Experts of a small language model: a variant of SOAP for the experts, 738M tokens.
Below are experts of layer 3 (counted from 0) of a mixture-of-experts language model. Rows are named router (the router's row for the expert), up (a neuron's input weights, with its number) and show model dimensions 0-191. Each number is 500 + 50 x the weight over its row's rms, rounded and kept within 0 to 999. Numbers have three digits each.
After each expert's rows: "mostly gets" lists some tokens that are sent to it at least half of the time. This comes from a sample of Wikipedia text that the model never trained on.

# expert 19
router:549534598484360529643497485463462520515491511546505437519513537444556499436493464438514554577490468491547508531577416560520546391586538497508484612542578396557506484524457524521406432441524524477502558575458546544472507529588478487492454481550513431558546416515488527466520506472579463409559443516454467494374471474451442552599574461500525448497459482491454488444404484492530589467520507502468518521471522522487433556455498539543496533485536470478445512498427427547512458425497472550539575466462431398543506440476463530393540567581568487523453609533560525498498550453503452520
up0:469523578569576513499574541539446541596513435482523542546567528489543503473531460490414453495436467525527489483459573513505580491430591534528515487539504442484499540553547500505498568457465564523562513482492506584472535463524482500599375504502492496504503537445505446525574489511500493489537506510432457439553544465485460564442544550498584535548483479472499493511481505506499474501544543357507628523578551553462509528475554542498459598454540458494348539514562516332608568586506538436468431492588523588543532522441488505458476467568494459586487533409599553520476521447448427423
up1:480417470446494494434467529472516452461537426560538597509546618490540443500476434485561428491533475552488434527475509567466499509566531419400532474457478522520449536482507511424506443611488449407401574535446576440613541486509542487449471520504550395528493415657585502491552519428413456457481490538479552479541446555482536538494389431429501563507570512464447481497470504548547551537481501508532522522547509475505492527437589599545430558424529565469472466451467490534555470468565540495581475523517563469504578594551505543414531536471503528510484608512516480505583443514497456457
up2:484641513660431551541508510509588491544511504527575521552496471587545533469471530596467514539486463588564443635489531462476487468477500470534458546540539487483513476460585574559543514489575485518519477505556588464487476443528471494460388491453567553493487547434515404503479423452533531493490506488506497439398502547447465580464471466528482481520522450412485471582423526465449439423498520491533476500427495467455463433477434513555453512475567483557430566498523470477400588392493542504427533439390570562531507431550476482484471559548500457529540504520480511475505365484546481606
mostly gets: " third", " first", " each", " role", " many", " last"

# expert 6
router:536594475506543504484464452516449493508456490514493413560552611481457547434472470484461524516492525500484475446503484487441526513522556490532484466493417519556503463512487528550490496471491496527495599464583472514450403550559461434584493607448542511500495453493507568452613545516495540346503466460510482521497455467420433513522534532459532431437516540487469491436432565429550514464426527508602514471514438429463457386562511589420566515462536497500513644492477472527441538448480499528516529477391518463488497462465490535461546534584530487457657520422473489629441531451616416438
up0:489530484498510533461522522493480538454538499541511577413519538479514453412437584486442615453455491462465534413458528433550482557541509459388568470514466457381524437469491460540496388478510502418483512484511479461554495492471544423552533504463488492535420553565461521443484548458554488483495607497379494494517433484413449406593492560515572545393496520454504437597547490426396414439490444443414434452540480539535507442487537562509467541485500568502473514532505585439400519516481553453508574564490543460447488501512446441535539542576566496524466473495535479639503445540525432541
up1:603579463424437469480549527438546497407408460531583497475517501448561409506488541513504615509513427440508389521461528474411498571546507414472566473475462383514420436449531463406584527448580514498529556485455541507485520513476381504466522525492541447483551477511534480428533533553524595540540455584540556441530531472552444523507542551507497502509410458521460447477468526386510487507511492484583554472437491525449478483440438503466497505522477420454553514555514477482602457438479445548584546621583552558437495491513415436421468451481438452428521505465526461562486567484489537510
up2:440450557462459534618520423499546475478490497493416463464556536563536518397482447534552553502448479510542592509489552503513452549583574501572521495517542613539489375471505558432468478485551547425430423513589512512447512653487401529510515590502498466516452538494403492463558508597604491572479532552505468511504480511512472490490521549563482548435579485495407510544574568487459487512566572475511634446604532546496457522564438412427470436557479542439479522492439520469522435505443491507517552468546520523498579576542518540527449481497485566477520517537516437540494501494560584442
mostly gets: " under", "%", " car", " water", " gene", " Washington"

# expert 0
router:521497493540500549530527505441463509501500492492417429523503579556521536467466503553475438519442512556473509474470582455465486539494673478521521416553439465500569527505521521567527522535507396528429554502492452621439431479538485425563488455566500508506379501419506591472629505512554498577535510540525525463415429496440470566612558480461504453502468563493521487489420503476516546493444580494588498464492518454409567444541583487462479515423508503467471504425474458515498529439491563498584507475520505457404460484346457508517585558498534461407535573480457580545471531414563493457
up0:486552487466511554577555472519407488509605459514497542444517513584616516609530486562492453550479462486594518542479538550523530430431538481440471462426473459417467461525556530513506510467487414502505461499509470469445474540498539497470578544469420590548592477507490490481463494535447488500584474519508554568516483552573570598588578524464447570629530506432556482539526521425606495447466501478447486482540527531377508601430543472430474416462446518480499459494497459340423538486556430494533472509406500435487547455572437448529462476546530548442485554485471568544469511481507544449
up1:495541552498478449542421542448498440529448525418517517531397483511384441465482422450459508435456528423532502496473559484493554475501559517423570489478594496591553528497441565509452436495579577479373491473482558479431537515558483532533439464525442466537490580479409525440561507479542515492524570456453527453465493459552547529507414467535593626569538547563501410502574490551475532476454485473537462497545543511576432447561459426588517563578525410617418471422546515511483459551504460474501529383462496537512472436470454539428506417467501499452483503476526448538523477407473490418
up2:564539440636493452592491475497432652392440542524512430457525457600522530471532480466493486549486565509488418499467470538501509549544571576505554463497413538435447516525440541472471445508502432519491551542443441457555453508562536507478500449434509557491492491513486429387578508509392435470572443549557564492446451476522455528506425547532583452534500552452409470538473568549490467429553433603517462461446516450478488499584469479523493480472450484457521492482538477503552532457599546487438525489624521576527506542439441518605394536569499512511493554520528573489470492442548580514
mostly gets: " their", " his", " where", " its", " the", " pro"

# expert 29
router:561594614502539539587508471479452525564471417475492436511499550521494523446473435393432495477483496619479494500527533611400514487514495512471570481551540559467529527394573545568452463605493477544476517439532389608471498505506471458574542493497429486522533452416472460493591454480526536418498513468482481425462461554513510493589484500484500524504533561514509540483469527467546523472510499489588546417480480447388466525522561503491423546510524507474483542415481533546508481460539563510583514452402373526515377417465469501481448444471592479490553492489475550507364431507581529461
up0:492523567493487516542532563479480576496477496509385609461529571441582471469508401567444460509468618444619442455576437573521552527469518512496534524456591518572504555413564485559426497504503567467442559527564524485441513448567537552545511529532529518434499515578507466441429475411517353466532515524454555467483490526537514488500438495541439519492527479549487470555523484468564514566519435381541560505393507466531456501530503541509485488556555521400585481440526469521541491533523506463519512455582630506433452476477554504577382536476529461504524566544426556496410515469568473506
up1:528605534561542510547439377467505549512458450530513549485480466475498517457461491463534444518417570477479536521517488494463504566470520499453523586524527417504474468465424545516467494473513466552504538495563435498514547530436503543520480387381526552481466541530583469481427541453476555606511598491584581549535464476545473496530549449569567511510540559502546583458500477405492533504499536526571427541499411588532411485408551458555477491474595479537449531475460515517479461479515420367504487400554497467525454503467562478517485437462565472634570539488587427440587564547432467418
up2:553480436527505530530534417572457496486524542522361459465538475477422538398549412514513472539492511443458522447476466500495468536475505567537530517509471498515533449419498539472394404537541489447562448443492469544482475483468574537512556450563524503466471526504547468536525470433513521438490561442537520452499461471446536589550538540438443418511536531506434520391489389507535417473498507452484456479420506476495514523555486479554532451510600509516633456413519529404528478420533477497489528467527482500482558384492379445494468553527546489526369448554320581459427541469450519479
mostly gets: " Su", " San", " Roman", " North", " lo", " Mont"

# expert 28
router:527517461492495501559482415490516501597385533476472474389488469513509493419464459375459569547560451483545553484448466618470530513508562466462512553584485443503581500532428559542445511612516487549432568540462406518451544502453536455444468462499526505517518533429487503474520546478526543586493494575525482456389465561536385364584590447472456565464418537556415522449449541474506560456516502516523501455464563520397538516519534467549547539497515586494473647474409552508515495438507531587536574482459524496523447470528481568478520502493538492525536560530509517537461482438566549554
up0:514472502524495521413479486540503448576526464555447630496560542591451485509439459550416514533615562478571555545506471587476513462536604414472475490457507497533540459500602494566502550600436606555509450553527487460472469520566515468523346409461473555496470536505428488495492475437540393520436497581478470514465437512541459528447516514512519555513472476527472509451419441573404528415479464473473553453553521533449574540463412449541509492487440583511451481513570541506541477510512560490444577507480504462533520507557445534481527484630500593488503567402456581566578481495513455501
up1:569468398488628570434540411553467524522517450564533494424579446530503474514485513456424545550511461486512502527415520466534455543479445408476556492530539522582531486574463524471609448531589445428577526557451511497418464476574553418482521490579529466506595581458518587589528489548489514422519456543476526390499546442541496503422484568499492523416588494538489490454524513413487571507420449433461485506457461560457504447520433471550532653494552579498503516510490489560453516441532503454478501540505570533412524520511485568539459530442581524486433501532460465552525525584582457476
up2:501524503437464537491533544490493382542461451463438490438547558487506413507479499485554558453505571420474551488433455467469537522586540546530496545598576462466554494496521516489431501545469480572461467449523483509517563520531501443541519456572546518542456442485469482590499541443386500501519488567437638533482400582457461532464466463491508494509527457439459443583440409489533479494510524434518464484463504482540533500521482549524525540548424425438487471336468422452402614435522466456524453537462394531557451492528528497578583485591541498489592524519461426509547377446448516424
mostly gets: " App", " Mont", " Man", " It", " Su", "^{2}"

# expert 24
router:537476556516506541479457484532486591590480480526547521524521605507492526433452546455487447518510418501424482477434522550438571489501551488542462492584476556472601523495492547593440507543483453468481541511443444593453479424564505471546499416542501509533420431457398549511582485533499528468520471507511494555468461527463451515592539464520518455477464537556438489448434501446529547461455595621559505489550533368422476421479516522462471555497487489501493524405458495374484412497599605521560530465389550446490393466438498558481505504487529373483575537550465468507439489485550411480
up0:447476511454599438430502498488484502589479560558344428423488566550452486487404487532494593464431497501406470485504442486540519447578470553606422582534456510488487564462510452601583574561547436567517493475481469492411476484438483541446479481443535494478458553548434526512491551498379507568572466447469580510520512512478533490561448461564408521426519528510488514494548571469550509506444529614455566443414460424462575452451573486505432623456455529487426526447527448472545436518577533463541517522459567513527525520508507487523517504439494507606549444498555461493521488475537496485
up1:534565533497597577453492435462494440523529510505501488426470562522490503502451557511475429558538422493523468605507501456602477587557463479624494609514440494523533480424499494512505452521464483487549575552518474424525441546522439434542500593476479454551456513491464561541476528520598480553505580557456481435509432534606522509508441460402495550483559551446416428483469459578469417534519480538585476499529505538511482472585543424490562589495532523513480518497407581630525446406461468562526457500518535559464591530398473492493516602502592447531520407518547503474534559564513530506
up2:435485498464517524487493461477468436506501447479454546454518419514469409565451451496509491603523549559527432502377409473497461458613512492513500459506606513489506478557492560548553467529443603510524528527438514502512412487493614539484559528521499468438426454512412547535493410513531486475565562500550493490543487446519599419495529433474435489487588498461463610592470412542514473563601511590526454469526577404452475606479503564499522555484492469514515504514327515393505555490468556486562505522501449512463448463545614470444561495489518478476537456512514535513533464509431410476
mostly gets: " March", " October", " September", " August", " January", " November"

# expert 25
router:514496592494484522494444475403424469516472485584498473505519568521541481474495532400445558471419432471508539430442441587466578486556486473474526429540544445440549530498485442516470422509588429589459630502440488605475552452479487497451440527619437545525457483485515586483533458533481530545562494526520510563530469392492449571603558407495515458459429633516503427456442518471535549488484471534604478454491507505468501550461490470483591525456520496475556539390463481424479418398530482554553514501481489453517469431465447551558494456561547475474584524564497497474483592531553503442
up0:548488415541384566487455563497543458598471413609508517435551494435534483456502483478513499448491526497529526433478456554527489444541446520459480429490531430505535508517439526578625410499414505538534481508496512553510481350536449537508508526546548623491459542404407553526518480528506541483388446505533480602466501485502507592482488477539566529495397522545580467505521557490551511492391531467559499517398502473503494504444476527544519543522541540531473498444520468486361408475547576492526525497393487529537452478446504479487425511481494509539522575433427538525543568559365485510
up1:573582523559538535535546585473512431538424484503443551568515533456532509523466491500431495443451491542569503507433481548503519457500538481397561594555465523442558423465533391484485549546501554508507534514495468485581520471632533465465471500474436575487595369494525558510527533496471490554435499497551469518566493456575524453527472605455566413468503468523510514553511533542426517417403485450477480471600529467513487557437553475460556487515465520538455489597478527581424530521392469495485449514407557454519523452427504434539504492577559337537531497420581439494523596474505494515
up2:396497448434518491501555508510471506508521545500424515559590508454425498494470514432407483515454489448604449536405564470536485503464448489499531440464464540443492508496431502569597500541507532539507532523436512437588539429526597546505447470582398529500523503533455435478417503528474499524412473465374521484490507444547541449550411509506451524470476577506505483418482542363584537447546419531468571486576486446512544497480562537507428579521535561506629469510522444539425482431529473523608491517576504467480545461435475608449527450595539448530574586543468457521533526550478461491
mostly gets: " (1", " 18", " (18", " 19", " Act", "^{2}"

# expert 5
router:521549486440417500505439515512450560539471483439436460551521488503541515480485493502456455631529518559485505555369432494441496504491587482457510490476492410545584561568486484524446546475521488534404514451482420515468528517466553455492483462473495468485500513468530495525525578470504483477440481549512458534320481521391504481606515524452536439526415597506486465457442473518514536481565455652528476524522564517507492546561525615500533598525553464418428486489410456565538447397501413367536491446501459471557500480435449519459508521507503516495472583445565585467482499540589427486
up0:576524444461498552465525469541553557574572501549504541551485511571370479524507572442449386454515455475480512454501474522437427457523501531451514619425477496504494491517445436451505491438445494534512474574466456498462521519536510497618591498423504544576492526509390457417499484432450524502453470580493500451476482431530521408461416564489537471518470542480429417456479544508556571505581540491516459558452519517555458417543610531464515531548590495439481440504570525483458428529462535508510493535420476497569471367442423575520476447611411541432511558511439497476503583533566530544
up1:598506524446478519420484489443581455509604523585435467537500557468524525584532513484585557442478493520443452465503499581452386437540557421448412459488509492568490530510505418584557591414555448484456523491482480575533434495489525544448443501462482499503418411528443470539525509586478435426478478592502486452414453484478395559426475523489434489477529602466498443488413506525478495582506442508456423479425533474554468436483468498492503578518466489483472482575445464519618498504467550472501514464499578603452498539540441506471405532541517413494411460501587524568551541552433523511
up2:454543391533513519566554533588527517524629442460486488494574446553535457473502467454546484383545451487513532497480451533433509486478499419476526478488515452456463459559527559483479435467479467437373465601517611463466366536509503555475558475499420436505477489479488485539467526479537484485547481499431473520398427505468478613523539498549425553519498537498488460443488430488559464479513429473492525632472480601466467482479562490535479508572471437505529456450516591430527488558490504446614523528523541510524462539411456472485430510480571510340424446575438507516543537457451564575
mostly gets: " his", " its", " their", " her", " where", " which"